{
  "n_layer": 14,
  "d_model": 256,
  "n_experts": 16,
  "experts_per_token": 1,
  "d_expert": 288,
  "d_shared_expert": 0,
  "activation": "swiglu",
  "moe_layers": [0, 1, 2, 3, 4, 5, 6, 7, 8, 9, 10, 11, 12, 13],
  "router_score": "softmax",
  "normalize_top_k": false,
  "routed_scale": 6.05,
  "balance_loss": 0.000112,
  "balance_bias": true,
  "init_std_router": 0.0239,
  "lr_router": 0.000669,
  "vocab_size": 5123,
  "norm": "rmsnorm",
  "norm_eps": 1e-06,
  "tie_embeddings": false,
  "optimizer": "muon_hyperball",
  "lr": 0.00727,
  "beta1": 0.95,
  "batch_tokens": [32768, 65536, 131072],
  "seq_len": 512,
  "train_tokens": 326900000,
  "steps": 5191,
  "dataset": "wikipedia_en"
}
Below are experts of layer 6 (counted from 0) of a mixture-of-experts language model. Rows are named router (the router's row for the expert), gate (a neuron's input weights, with its number), up (a neuron's input weights, with its number) and show model dimensions 64-127. Each number is 128 + 32 x the weight over its row's rms, rounded and kept within 0 to 255.
Before each expert's rows: "gets" lists some tokens that make up at least twice as much of what it gets as of all text. This comes from a sample of Wikipedia text that the model never trained on. Tokens count by the router's weight.

# expert 12
gets: ",", " and", " (", " or", "),", ";"
router [122  88 175 108 105 109 112 115 105 161 156  63  80 145  97 104 132 162 196 172 188 168  91 110 151 112 191 156 129  91 142 150 119 110 120 122 151 111 104 129 126 110 126  91 120 135 138 161 114 204 170 156 139 108 182 169  80 183 150  82 115 120 144 141]
gate2 [ 85 154 137 145 108  93 134 160 189 122 112 151 143 175 173 133 110 186 189 152 120 128 132  86 158  99 166 115 120 105 117 159  74 129 108 131 129 160 180 118 148  62 140 127 110  77 153 151 125 150 150 128 213 152 137 102 110 159 182 120 151 103 155 121]
up2 [ 94 130 117 115 134  83 166  96 110 172 134 147 137  70 176 128 167 141 160 122 206  86  93 139 188 137 107 119  78 108 142 138 120 110  96 122 162 152 176  97 150  89  45  96 121  87 137 206 107  99 138 144 177 136 138 141 100 139 141 151 153 130  79 109]
gate3 [139  91 129  59 128 122 127 145 111 158 122 172 104 117 116  92 111  87 151 159 103 158 124  95 114  97 136 108 114 133 169 137 105 177 129 102 144  73 151 104 155 136 142 138  59 125 148  66 107 135  34 133 198 146 116  85 157 149 111 152 109 163 111 143]
up3 [146 112 110  90  64 129  85 111 112 142 135  85 163 173 114 105 163 182 161  89  64 145 120 147 117 100 145 133 127 114 164 150 163 205 126 115 112 116 112  97 150 144 148  89  47 139 122 110  99  99  94 152 120 105 130 145 159 147 120 121 172 156 133 107]
gate4 [146 178 219 157 191 149 117 128 167  95 158 168 176 171 113 142 142 138  96 105 126 125 138 142 104 112 154 149 137 100 166 134 130 127 118 139 140 195 122 154 150 117 120 117 115 133 139 138 118 115  49 134  66 185 211 140  84 116 157 147 142 157  72 126]
up4 [118 162 124 169 116 106 165 144 146 108 141 152  40 113 179 149 154  75 180  87 146  98 129 144 215 144 117  91 148 124  83 118  57  85 151  97 140 110  90 114 140 146  98 131 188 120 143 119 111 185 172  97 137  63 106 118  86  93  66  87 190 185  92 173]
gate5 [128  91  94 161  89 138 110 136 200 153 121 166 105  82 155  71 115 117 130 144 118 181 120 157 132  87 111 155 170 103  90 135 134  80 124 102 137 201  98 135 110  91 186  88 122 100 119 149 124 166 151 113 137 128 151 119 167 126 116 181 121 156  84 168]
up5 [173 204 160  87 154 112 112  79 163  78 158  84 139 158 106 136 125 119 100 120 139 105 134  88  87 154 100 142  43 115 163 144 109 123 116 149 159  78 141 120 141 137 148 131 150 189 140  65 139  89 115 137  85 150 134 161  99  66 145 106 190 148 181 102]
gate6 [189 153 148 178 164 186 172 134 129 138 167 136 168 134 170 141 129 133 127 122 158 122 142 131 136 103 145 141 169 178 171 166 125 145 157 148 139 171 135 120 155 101  72  95 195 147 130 109 117 128 104 197 120 106  99 154 137 133 193 174  84  60 196 164]
up6 [143 113 114 154 128 126  77 114  89 136 123  74 131 154 146 130 109 110 133 139 114 137 171 133  93  82 101  86 213 140 113 135 150 125 170 142  86  70 144 155 151 197 111 129 113 122  64 159 141 183 146  51 110 130 119 137  67  91 122 167 182  89 123 135]
gate7 [138 174 140 131 125  84  88 158 161 145 181  67  51 127  90 130 113 130 108 151 147 115  77 171 149 140 179  89 156 129 104 167 124  95 125  91 134  74  67 152  89 126 115 106 146 126 112 147 201  91  62 151 109 130  82 127  89 120 133  85 106 147 141  93]
up7 [109 164 105  84 115  62 105  95 102 166 142 126  94  89 140  83  76 133  72  84 130 164 102 124 138 140 120 101 171  97 114 182 108 154 113 112  96 121 121 129  99 165 104 125 111 122  59 154 125  87  77 120 106  71  61 144 118 119 119 126 144 154  97  86]
gate8 [113  97 133 126  83 154 122 149  98 119  69 135 121  97 118 190 157 129 116 163 133 100 122 122 148 136 178  92 163  94 120 121 154  96  97 134 131  71 194 126 158 114 129 128 108 133 100 123  95 108 109  96  85 118 141 138 138 173 121 112 114 141  65 126]
up8 [ 87 165 134 138  89  83 100 131  84 101 130 147 103 160 140 154 105 128 125 128 129 110 108 113 152 135  99 204 105  93  94 152 155 144 119 133 151 108 182 127 159 169 169 130 110 117 101 119  56  51 102  93 122 209 102 207 101 149 124 139 119 138 102 114]

# expert 2
gets: "1", "4", "6", "2", "5", "3"
router [173 132 123  94 108 112  96  77 121 177 163 146 152 121 128 130  81 142 101 166 175 125 106 150 171 152 180 139 116 154 158 105  54 154  84 174 144  77 143 140 152 118 174 137  64 123 161 128 126 138 179 190 163 145 114 132 106 118 125 170  57 136  99 114]
gate2 [ 80 141 143 118  97 101 132 131 101 112 121 145  72 145  90 151 166 165 121 133  74 124 160 171 130 137 177 147  90 144  96 148 111 135 189 145 134 176 115 131 102 120 141  73  70 118 122  94 107 146 126 145 117 116 104 135 111 119 130 130 152 112 169 123]
up2 [147 143 171 146 145 184 127 157 134 111 158 135 141  58 157 121  80 114 128 100 163  95  86 100 112 104  86  85 114 111 169 148 139 117 115  78 122 129 169 130 151 138 156 196 207 159 140 167 144 106 136 119 185 119 137 184 129  73 130 151 142 115 147 138]
gate3 [159 133  59 120 119  79 117 147 162 117 118 173 128  73 186 127  95 124 103 105 139 190 157 136 134 174 163 201 107 125 204 165  89 153  90 121 111 120 149 115 116 192  78 191 152 147 146 139 119 159 146 132 129 174 120 133 121 163 104  78 155 142 114 112]
up3 [156 145  58 153 179  98 129 175 134  80 128 173 147 109 148 141 119  90  98  74 160 165 145 166 139 138 149 185 112 145 244 110 158 108  99 157 107 144 175 112 106 166  82 138 123 124 125  44 113 167 158 132 159 186 173 150 139 138 147  94 120 109 101 156]
gate4 [174 124  73  79 110 108 122 171  94 147 231 116 114 166 140 182  87 104  69 147 142 132 109  96 186 107 139 171 163  64 111  75 127 117 124 102 131 128  85 103 146 124  73 119 120 140 119 136 139  96 160 166 110  54 109 129 123 169 119 136 136 121 155 109]
up4 [180 130 142 127 165 144 124 136 104 159 184 131 104 174 111 137  83 120 103 155 129 105 100 113 138 119 156 156 144 102 109 160 118 150 115 155  98 113  95 184 163 155 119 133 144 166 108 155 112 108 129 157 112  87 121  80 126 106 157 118 142  69 172 144]
gate5 [143 131 104 174 163 135 145  54 178  86 124 112 161 138  89 104 127 180 139 130 105 140 129 144 131 135 139 124 163 140 178 124 155 115  56  61 161 150 159 144  76 134 130 110 118 157 187 136 144 117 154 191  76 185 140  79 117  98 124 169 149 164 149 113]
up5 [130 145  83 151 137 125 159  78  89  87  92 126  88 175 126 117 122 142 142 175 122 121 127 113 140 158 177 131 112  99 123  82 110  80  79 117 155 165 129 182  70 122 148 109 167 113 131 121 107 116 172 152 142 102 220 117 107 109 138 197 113 113 156 100]
gate6 [132 135 110  82 133 145 147 109 232 147 103 146  94 136 135 102 162 130 210  56 135 189 162 130 156  78 127 103 110 166 131 139 102  74 169 147 112 149 200 173 138 108 133 126 151 140 100 133 185 155  85 187 116 132 113  95 159  89 115 194 105 119 159 153]
up6 [126 123 151  91 105 115 129 117 190 105  99 138 132 131 106  89 112 141 193  98 120 126 113 145 124  94  93 100  99 119  98 102 159 119 105 127 126 157 180 117 185  98 107 117 132 198 124  97 145 123  77 131 105 162 109 137 195 121 112 205  53 113 110 153]
gate7 [160 118 123 118 125 108  92 133 130 111 134 142 143 106  99 143  73 112 131 102  46 188 165 126 109 137 191 205  81  91  92 185 166 108  80  59 112  71 149 157 155 138  90  98 118 112 191 185 169 129 122 186 106 107 162 161 125 125 100 136 166 142  87 182]
up7 [153  85 179 124 145 167  80 142 147 118 150 114 171 173 102  66 188 140 139 113 126  97 110 121 120 189 107 177 126 114 165 100 104 137  91 138 155 157 145 152 150 112 125 135  93 151 143 172  66 204 151 113 191 117 149  34  88 104  85 142  93  83  86 141]
gate8 [143 126 103 111  62 119  95  92  77 122 175 133  92 100 129 150 143 141 113 124  91 151 123 113  94 104  74 156 129 123 160  70 170 178  60 139 121  93 159  55 153 171 119 110 141 107 178  99  35  91 120 152 127 136 116 179 123 109 144 138 109 154 120 124]
up8 [151 145 146  85 100 161 161 132  94 107 173 170 114  99 154 154 150 157 108 107  82 156 149 101 117 166  88 100 135 117 179  62 132 122  91 157 108  71 111 111 132 171 145 129 137 128 181 114  92 143 138 207 184 138  68 159 142 149 164 180 123 138 180  95]

# expert 13
gets: " |", ")", ":", ";", " –", " /"
router [144 127 184 131  87 192  97 172  96  91 100 107  77 144 133  84 163  88 138 180 160 153 145 131 116 147  78 179 185 102 106  98 113 109 146 107 135  82 112 135 171 143 135 188  98 134 122 159 122 105 154 128 169 141 122 109 194 121 113  48 150 144 166 118]
gate2 [126 141 134  76 157 172  92  85 150  90 160  96 147 157 111 136 113 119 181 110 146 188  86 159  87  96 169 137 112 121 158 141 129 202 138 168 127 137 184 138  84 156 116  41  92 198 104 143 134 133 138 189 127  93 138 124 100 182  58 142  95 102 105 179]
up2 [162 145 109 135  96 168 129 118 163  70 123 100  82 144 151 174  92 127 155 180 177 155 100  64 108  89 199 135 117  64 129 124 119 192 137 183 143 146 162 111  84 123 124 115 139 139 125 182 127 140 150 181 113  40 131 108 158 187  92 112  99 157 164 169]
gate3 [119  44 192 146 103 158 127  83 178 156 120 129 120 125  56 107 112 168 157 101 150 127 154 114 100 130  91 142 158 146 132 106 143 158 101 175  95 160 104 108 123 119 142  60  89 145  97 148 109  75 212 159 142 130 140 124 145 154 145 157 133 112 150 117]
up3 [146 103 142 101  95 135 153 112 168 149 151  85  93 125  52 187 134 159 165 114 142 169 153  63 108 127  96 146 148 151 130 109 176 165  98  97 113 144 104 103 122 117 190  72  71 141  96 120 153  84 162  75 158  96  86 106 146 159 169 152 120 151 187 154]
gate4 [121 101  88  65 167 141 102 110 124 166 135  66 120 188 137 137 143 164 149 129 124 104 166  69 120 164  89 136  57 123 173 127 132 108 154 161 157 199 156 138 130 152 141 114 108 164  62 144 158 144 173  88 111  99 116  97 100 116 133 118 129 114 160 103]
up4 [124 114 185 125  85 127 155 114  99 145 178 223 118 155  95  84  96 142 130  82  88 131 102 208 106  81 144 120 175 141  92  51 110 126  90 154 107 100 139 108 117 121 127 156 148 146 145 100  81 169 136 127 148 135  93 151 166  83 130  98 125 190 127 142]
gate5 [171  95 182 131 151 126  93  97  69  97 109 153 150 168 110  80  71  99  54 112  90 158 115 101 107  93  79 101  97 116 102 165 129 128 244  99 157 119 127  94 117 139 169 105  88  90 163 129 147 147 114 163 124 112 134  86 153 117  84 116 140 138  64 133]
up5 [118  96  64  89 246 124 147  84 127  96 142 146 116  48 154 139 122 135 195  98 133 168 137 167 122  45 181 114 193 165  87 129 203  76  78 123 102 145  99 131  81  97 123 116 142 156 162  45  95 111 143 150  98 144 137 168  86 161 162 126 136  50 118 106]
gate6 [116 121  94  80 111 125  47 119 101 126 120 159 132 150 137  73 154  91  65 167 177 118 119  85 133  55 117  92 142 101 104 144 156  83 158 151  63 155  86 124 155 187 135 106 121 118 137  96 127 138 139 112  98 108 142  98 110 130  88 146 166 150 118  55]
up6 [112 116 158 173 134 110 138 209 168 133 137 128 116  72 156 163 103 133 117 124 140 167  94 147 173 184 136 133  80 136 162  93 101 120 122 128 162  73 161 113 124 103 142 117 188  99 102 105 118  82 131 146 135 138 132 148 124 157 153  95 108  98 187 136]
gate7 [112  88 143  94 131 127 198  83 183  91 142  99 119 122 124 153 171 112 154 208 140 137  87 143  95  93 157 135 157 142 160 130  91 118  81 131 115 109 138 148 124 173 115 183  83 117 114 105 143 127 124 125 116 127 118 122  93 134 138 182 124 173  83 162]
up7 [101 166  77  63 135 150 140 136  87 152 166 147 109 150 134 123 132 174 106 110 153 170  71  83 115 166 110  74 123 124 153 150 148 191 105  94 175 104 131 143 137 112 136 139 110  98  84 149 166 162  52 114 162 136 193 161 175 176 108 105 138  76 171 113]
gate8 [171  96 143  89  60  73  85 125 111 157 103 146  90 131 162  39  97 105 159 124 119  83 186 114 122 148  88 117 131 205 156 126 173 156 118 166  85 137 132 139 172 175 114 185 139 141 112  97  96 136 128 115 139 110 135 142 134 145  78 146 122 138 125 144]
up8 [100  37 153 149  97  51  93 137 150 107 150 145  98  91 141 130 140 177 107 157 112 158 134 181 129 139 129 158 144 115 106 120 114 157 137 110 128 121 164 105 148  98 102 148  78 131 141 137 114  85 165 130 183  92 149 106 108 144 148 105 149 121 123 166]